config = dict(
    num_hidden_layers=14,
    hidden_size=224,
    n_experts=64,
    experts_per_token=4,
    d_expert=64,
    d_shared_expert=0,
    hidden_act='swiglu',
    moe_layers=[1, 2, 3, 4, 5, 6, 7, 8, 9, 10, 11, 12, 13],
    router_score='sigmoid',
    normalize_top_k=True,
    routed_scale=2.5,
    balance_loss=0.00612,
    balance_bias=False,
    n_groups=4,
    groups_per_token=2,
    init_std_router=0.0167,
    lr_router=0.000689,
    num_attention_heads=4,
    num_key_value_heads=1,
    head_dim=64,
    vocab_size=8192,
    norm='rmsnorm',
    norm_place='pre',
    norm_eps=1e-06,
    positions='rope',
    rope_theta=10000.0,
    rope_fraction=1.0,
    qk_norm=True,
    attn_scale=0.125,
    tie_word_embeddings=False,
    parallel_block=False,
    init='normal',
    init_std_qkv=0.0367,
    init_std_o=0.0,
    init_std_up=0.0367,
    init_std_down=0.0,
    optimizer='muon_variant',
    learning_rate=0.0096,
    lr_mult_o=0.608,
    beta1=0.93,
    lr_head=0.0358,
    warmup_steps=50,
    schedule='wsd',
    decay_fraction=0.659,
    decay_shape='linear',
    final_lr_fraction=0.0,
    batch_tokens=131072,
    max_seq_len=512,
    doc_mask=False,
    train_tokens=922300000,
    max_steps=7037,
    dataset='wikipedia_en',
)
Below are experts of layer 4 (counted from 0) of a mixture-of-experts language model. Rows are named router (the router's row for the expert), down (a neuron's output weights, with its number) and show model dimensions 0-223. Each number is 128 + 24 x the weight over its row's rms, rounded and kept within 0 to 255. Numbers have three digits each.
After each expert's rows: "comes before" lists some tokens at least twice as common just after its tokens as in all text. This comes from a sample of Wikipedia text that the model never trained on. Tokens count by the router's weight.

# expert 15
router:151134165114134146151135143101137155138098111155133140112117141098119090142141112090102139076133119195148109153144087115183087159149141152160179132114103125121144176139105116126157154128152141122142147127144167105157144108134112107117107060098113166145120107125149128153141127126134094175107083170119124117135122139138148142127115127120135085072143127127138160126161080120106132083149096131150091098162123116090144099135119165125159121118083149126122124141112097123077115126130128087129140121100136155128130065102134129139104142115142087134096111137131137072114149137165096135149106097137128144113113137146107109118118111090146108104110173130097103115137137154104083153149
down9:138138114171129084145126161152167121100134127139129090158123141155113144106087181129096110160085134143153149147130130117133126096148098141144146128093176122105159121151145120106125123097120159127165147119139150085150106142139097144155149106118142165156126143118131131114168088128150143113108171100125161139169116118130151171119120155163137137109124130133099126115117117139093116130121155097136158173147166120126113135160103151139149100130130120082125128107134149052135143128096149124116112126160129148121144153089176129180124138104162120146082097127150152127096148108090147124142162148129088133147176150123128091126088136146145106140073129173118159178117087124108124167163
comes before: " the", " a", " he", " was", " it", " is"

# expert 28
router:128159102140159162108141124140083157099088114148091135089095144132130103156112106120111145129090115149163071151116139125148142168145156130171126146139101145122108142154117128109142147103110147115138142086122113108148128138118112112112085102148122139075124144152120068176133145150103129101134107121157137183136148138167154101148117114130109108090115085143137150152188120129084092126141125156164122104161106081110149146123131134115137118145120110108132100102147172142111134087143147141166135165134121144133146089127161110135163140113123090120123120168128123104105155079126125097126104107123115133138069121113145112099121112138136106138097172192109106154103097108134107178114
down0:070176157164110144143134117114099120133130173146076104161116114107121127118131126132102177143088183121102162080152073148074136115115087172116099092113121108148116104095127138140193121105128127138138108101131106154134099107101142132152121150087140103095124129118149127141142139165117127105111139114088137115134146144188166147129111099141129168177133149151130123152155142117144116142143133106122155116136128149131130136129119128128134135142172118165110132105107151118149140130115092127138135130124139170139084172148141111081161089165105136123100134117129115063135131140094134125139183109096156091130089139136128143104121156137083102136130170121149136156156123119158131141138
comes before: " |", "\n", ",", ".", ";", "-"

# expert 63
router:139126136113149148129160145128133134122103134151084115123104149093114077156107099135096135117108144121137108156145122119141084130123117131123138147141108124130091149151136111126120169157134107118164135093130142107141150079092091082130098087175121107112159103143172127127167156145175083158142136120166100141138139136172153055143128110121117124142138111150156160133136133114111097108098087162128134103125094122118141162142101138126156133118132116120118153099133106162078132106149107103151127118107146120142145117128189136170200175088120113108136070130123138123095140102161101127133088131125127127180129121079129153112098128124143113113144156177102106144116140105110115154099
down0:126136126085089088142139180100159138149126092138103099124132132150137130129115177126109133171099110085177165166089148134152130135168113139071153151159114126146159139126106088116106131137167149094115111141136097107124151112135149149102149149108097138109114139085130113137119077138164120124128124128126163152116111104132128147144104090090142127126141124162120176135142130115129125137145127112125157138152121111116133138092125141132134102129173136111078139095112152155180128114097082105136136131139103095148079105103132098091136133123157114166162168146079084143125124104142125055072163132105143108152142150130134093120105145145144127130119076119152110128151110144092138113118
comes before: ")", ",", " |", ".", "S", "–"

# expert 3
router:156132135121149154128157075207123164088116137165124142117108151108127106124132148095146083116082098146166140146102132098147144136175147145129144129128148139141126139118134129127152112122165154131087130105131083105151151134139077093169107114163126132105095134116129057160123148108118120168115108104138097137133136148161135105150147120152071112094153144123166115156118107124109114123141105136160143124146104113144143146172128149145131130149126142124116150131152165196110174093135111108142150133124129163121159103120124080137146125117079112118140095122092138132077147100156099132112147109136130141142121172129119119137163146134105116137133131175119103139194112092112124138092
down0:090166172133116118131083085147160119131132160176186117169120079136109139139098114081164128134164142125123141107143106134110124110094125096130106091107137131114160134132138117134130108121132070124165172149154086135156140089078145153145148155179146135116171152090132129136104133125134121144109141158123175139143114150116117111079118089135158074139116126148134133144123118124149104128157129120143098133114127103131115162166117121154137132122122109131152137120133143083106145122142126142070139143116094138125174131105105129148146158103118131148140115145127114147133133125171172124179128151152100152109117135153143185141136128119154137084160170053101146114107160149138135118126
comes before: "|", "-", ":", "=", "The", "In"

# expert 29
router:138129157116160157142143126152139147088122124126082128152102152093121134132151128139116125096088112159121081139106132101158091125121125163107143148144133087113118147100078096118137147156163118094128138087148146120110129116104138115144115101153161149140085105155179118097122152144117116163139137169116102150129162178115127086147128137096127107115117119157129138147108144174093137110086118133143125131133126124115138135164100150122151127132102132106114130121104120185094129114145079110163133105079141149097159057138170093154160166135082104152121136124146147114117152096160130135104107089151114148141107151128093143125132112137133092141134123152082099142083076132111130113070
down0:099141103119128130128085129120137100160154123075165104097123064137172090128166134153132147127113142174088103172133131133143131133113132191143185175154165148094147132123125138137107138141128113132131120115148132109115134175107074144107098143142147127117105143164134090176146148116134099124155113139140121197114137139116133151109135131144096134105124168135130156118152143130112094149126143150144127140163140130074152096123114127137112135079098147137136143093142137145158180134146102111079139118133154141120121152134103101169093151128165163127119120151140088108144180153117111108140156121066122159120118155153124139114117133114121153175139097142146100130139140161096146144117
comes before: "|", "-", "=", "The", "\n\n", "In"

# expert 49
router:107163137119157130166135101129154145110099127120070087111122151108141081141110109121105132100088129103169131176095126136128122151169143168151137146154101138138083115156139143137161155150130092105115158100134117125135147138138104114174102072140125139127125136181127116159133150112171104189123133152129119161144136163106110120111137137143133133138134129116137144122148137105089071079128122143107093106162096124152175127116091155080154099112098150100113127115143140131090152105140135120144162128154198157130125120164113142152176149128114107143103111132101179114090122130148100071129123105133127136126121159125121149119104115124179112112092160126093100128142122121124111141104
down0:117152101117142109129148172118112157155120151137125147112090089113143086134127116158101134128115123155104129150129123138101152142147136088149159105103147108097141136112114134085151163124128105164137146135180102099155138157133091163109102123179140147104125140122094093132131114143131142129119105128100109113120122092119152108135129092071107127105119172150107120119136184106100142155151140130121118184131129114147129081126167168106151121134149152138040151157091152104135096125119102106130109086140100135129163178088161157162109103167117143131130119168129122107107137128126094122151104121112137089101089153142133156110107109134150150116135137167097111098149173130170150110156
comes before: "s", " of", ".", " and", "ing", " in"

# expert 18
router:120136137138143162146131109121141126101098123110089128125149138111110116143145115096115129093116107150136109175154095109112123132143136147137132113101127135105139165128155116109143123133145115115120153122199103103167131094156108095149121137111136159152151095136127095116133141136196097128137142146113127151130123147136134125111129101128131138120131084126158162153133109061095109111134057143176144110149108114131133137110124125086166095110126148128144142108135123141125170095167125129192148097101128168086140076113138093119112167099089111142114123149132160136148147149147118094131101100135125133155076130097109166087134164087138155157115114142086072128098121126119064158120
down0:103118140110087126147091112110118151152149113108117134180134107116130142111139183132100114135120105183125108147171116072139091104142102130149154132133119100113155143109086130122105126137093182130163122139161125103117132128113142126123159145147125126145113133134138125060127103119153152123104111124116158127150123134113148117152111148110156110126148097131082130076129107112127155143152089077146198126103134087121151138139141143124166106110119088146119104166133135155092125152139119130082140152134153143110125115112115140127167087137130153130175151078072098127148087144151149121125149176123101125110102161156138110162142127155105120132105139151109075170079132154123089135146
comes before: " to", " in", " the", " by", " a", " with"

# expert 33
router:157110134172133148140142084155104123123090112147106103099127118084093097148130111147119144119128137194172131151096096116139093168131170146116138105195152128123140146103111156127121129107159154096160137089155132124164139102132136107181129078131129137130116148142161110167148151137132127140156135140109094166119144113130119090130118126119126129123095096164130168132177098117131120096138106161144137114142087117125137155124149119111162096124101158099149134112146153161095150113131150119130173130111140111090120098171128109147149158081118141120113120163162133110099157129143131110113104141142123126158082145121116135114129132146126108165123116191104107116106126083066092159093
down0:107101144139113141103128091125143090151129123101134118143130167145111171136128152114119129110157157145112115109089153091101125133076150069148131120137206123146169125127186150137129103137128107115122107080125105139120129179128146107082133146149157120135116129138134084104096120144125090120143119114079089158074098060117105097138151120144120144171139129149128131121134144115178155122146131128157111118105148098094135104147134147120098120143140152146137093132094133132119156082139117106095138113121116162144168124132121110118086116143140140117115202150149119125126127158122154142132119097130140160125106136107126180099121149186121140083115137141157140145119143147137106184127
comes before: "s", "\n\n", " The", " He", " In", " It"

# expert 7
router:142188144178161154147121110174152156110104128121083096139138125119130094149092111144083127101118142134137116158085123159142104132154123174141131121122127125111102113137148145098125150153112085115127179092145136133127136131133108105169106112149097128134130151177158117142137146138155121175119140152114098148122093129114140113112110088147116138141133117165113106085149147125097097141145081134125166110165096139131144120156147146134161064111098120096113139095133126151142167085136152140124164151124170176108138101136117133139187134122126114126110106123120139122075121110127097067140148136104138116142089118068078127120096126092177106147115142156121093117106132121127122139124
down9:126125121166141125172103140111130093139138075118097093112109162121126131161135135117169093148121126123098088119122163107162104130107116124107114157151120132142097139161131131134105147183119148127160118109139128102138165091115171129102153078135129111157150109134099107137129165144099106135107146136110137156130111166123157121122097153076077130132124148133130159113174109146115119154149148066113134132114126107102180155136093149142141134128103151117153170157150092196124171186117148119148151120116129126120163101135102123165112115093132094166120121124154089152164118127145125147119123102145168128131122106123128080106137160151121164124127145160159147122100140067173120121140
comes before: " of", ",", ".", "s", " and", " in"

# expert 16
router:121135126119147118113124092131159146127085096143123124145136148095139136155178077080119112086119094139168116156146116098132118145174139147124143124144113094117113168123164162132105127127142129131122186105158106105166125090167115076124137118124125155135115111142156097129126156129181078148139125180102153148158137107142112115148128117154125107114133126115140163133122084097083106124154066117160159117127145078130157147140110159094167129115147146117088108103151125151125142095140135126144175117134131152103154114130145073129125192088118136173125121137148142136099157151135122090124085101132119114175122142124121174112133136102148128162128122128106103129122126120093125148082
down0:152095106172134127137125104116107093121111114122122126097084127183088157157135151113109147148144128114104107108168126129104129097127156129093108134170119157133164152136114107162115158090146129107130172119158137136103109108091078158119119116115133077062129097132150135156123149146112164103147135132138093152132085130118105069146175147094126129164128138107118108106095133163154107123117158102118104105146126152121133139101174087113128130113180117117108146137098167157144130093139129146146130136094180167117112167162130124154153145133123118130130173106166119115111126149152179131087137107176134126104108127136113153104145127159115145112159133127121125161148111118089142124075
comes before: " to", " in", " by", " the", " a", " as"

# expert 46
router:162150135156115132087121106154120133095118099163080102136089177095124094125163129114126140131136112185140156152102107061156095140146161157117132107154107118146133113118097133159156166111157116100127146108126114125136153107118107099162111130183102176119145154118115078131121147133116127145165152169140134137167159165165107147127137110080135117119091097135157162154165109116118115151080117131169103097152131100129184145128106138093136117108127108122107129151118138156087155096155103110137116129136157132096167107127156086139154127091093139097125114134114139121126125146125120123143118112166132142118135132137126128115143099116172080140108166183119103094161125114098117135126
down0:128117140136122131128119111156114119127094163126123137127121162096113160158135144139094137149159155108094145104160157149130141091122175128145120103141098102143070117087114127142202115152124153086151107113126082112162116157134133102112088135097140141109088156082149171150069069087104124132104109108156093136094110124112138100132154167121118126155119183112126127164093131152137102105095102186133146164129132125104128149131124132144141114117117172139148095109132139136163103136130171114145180103129133113105142109104114143152129163113135107139151145152098146135134157129103118203130107114103156142154152110132117130133163147123131101127124138160106156114103103095127131095147
comes before: " |", ".", "|", "–", ")", "%"

# expert 60
router:169094100137148163148171114116131146107090143161107138136126121129114102160098100136140154091122126153151121151126109080116083145132124133139160131177128098126086141091139151105148160123177113097140160130137126106130148090134113079137091097109121129139156135152126107132150141146159149177134119128108107174146155141155137109144143119141142125104131110161167120152169115123107118133133109165175105123157070090139152155119095104107139124115084105105119141137096152169140123097154107113155114146125115137085109112150127099161162164116080138135165102108122141107090188117127114144178124149159153126174105155106091099096144103127124111162095128154122105120148124141099133131129
down0:178133120132137125084136121075133147145127176198124148108108098124125145125129133123160146115139162160121166132140162085129118150094142108151126125142117116152099151118127150149076131121121130129134146097101089161172150151101157130128097134157137127199150087163151166113141147152153120128134121131130130092114130143101136159135124125189126136112150167121136114136126145120119094099159131145113124159155126150151112121168088160097087106089107102142085150123132114142171138105127098174145120105119169142147102134133153128099131132141127119087185107092145084120139178113158125131143098109120149132127121117110126092133101110149111165147083092136187137115136129133156136148129
comes before: "-", "|", "{", "1", "2", "0"

# expert 21
router:142114159179134121111149115171102165090109123137100108120157129083106089152125094069103129083088143169162125145121118107125088143139169135106146141166149125123145142120129153172132158129169135136129119113141156107122161100133127129166141075120125156131143120130142132169130159139113121153136116127143086171139156123142166116170126125106119121119108141162132130139179087133123130112152147149122086113109121132115135150117106118102142113127114148097114150131155097159088130084128072111125142122096136125102145097119169153139138156104130123108105143123132100112106140100154122110110114130140118112180097144081117108117103099157139065152098105179084101120133122142075102164093
down0:128162092103128114121080115138132144112120132134105128108105122156164172111102125105171086129086121128142101205146142124125126137111109158077170121119124131114157141149164106144124154128111182148089082120124115128128111091131133133128139142140115133084107150093131133138112112146117109133112134132172134104134166122108090123166093118097128168101111160113130123149171165144102167108152132124147138134186132153144117129123099133136107082106107130154137126140106107145141131127120068140132167080163100120134079109125170140097118064135126113136121141102129086137129121107089129139160090109140135082104117158116170126101151124131155149135156068097117160139124149105116115112118
comes before: "\n\n", " The", " In", " He", "=", "\n"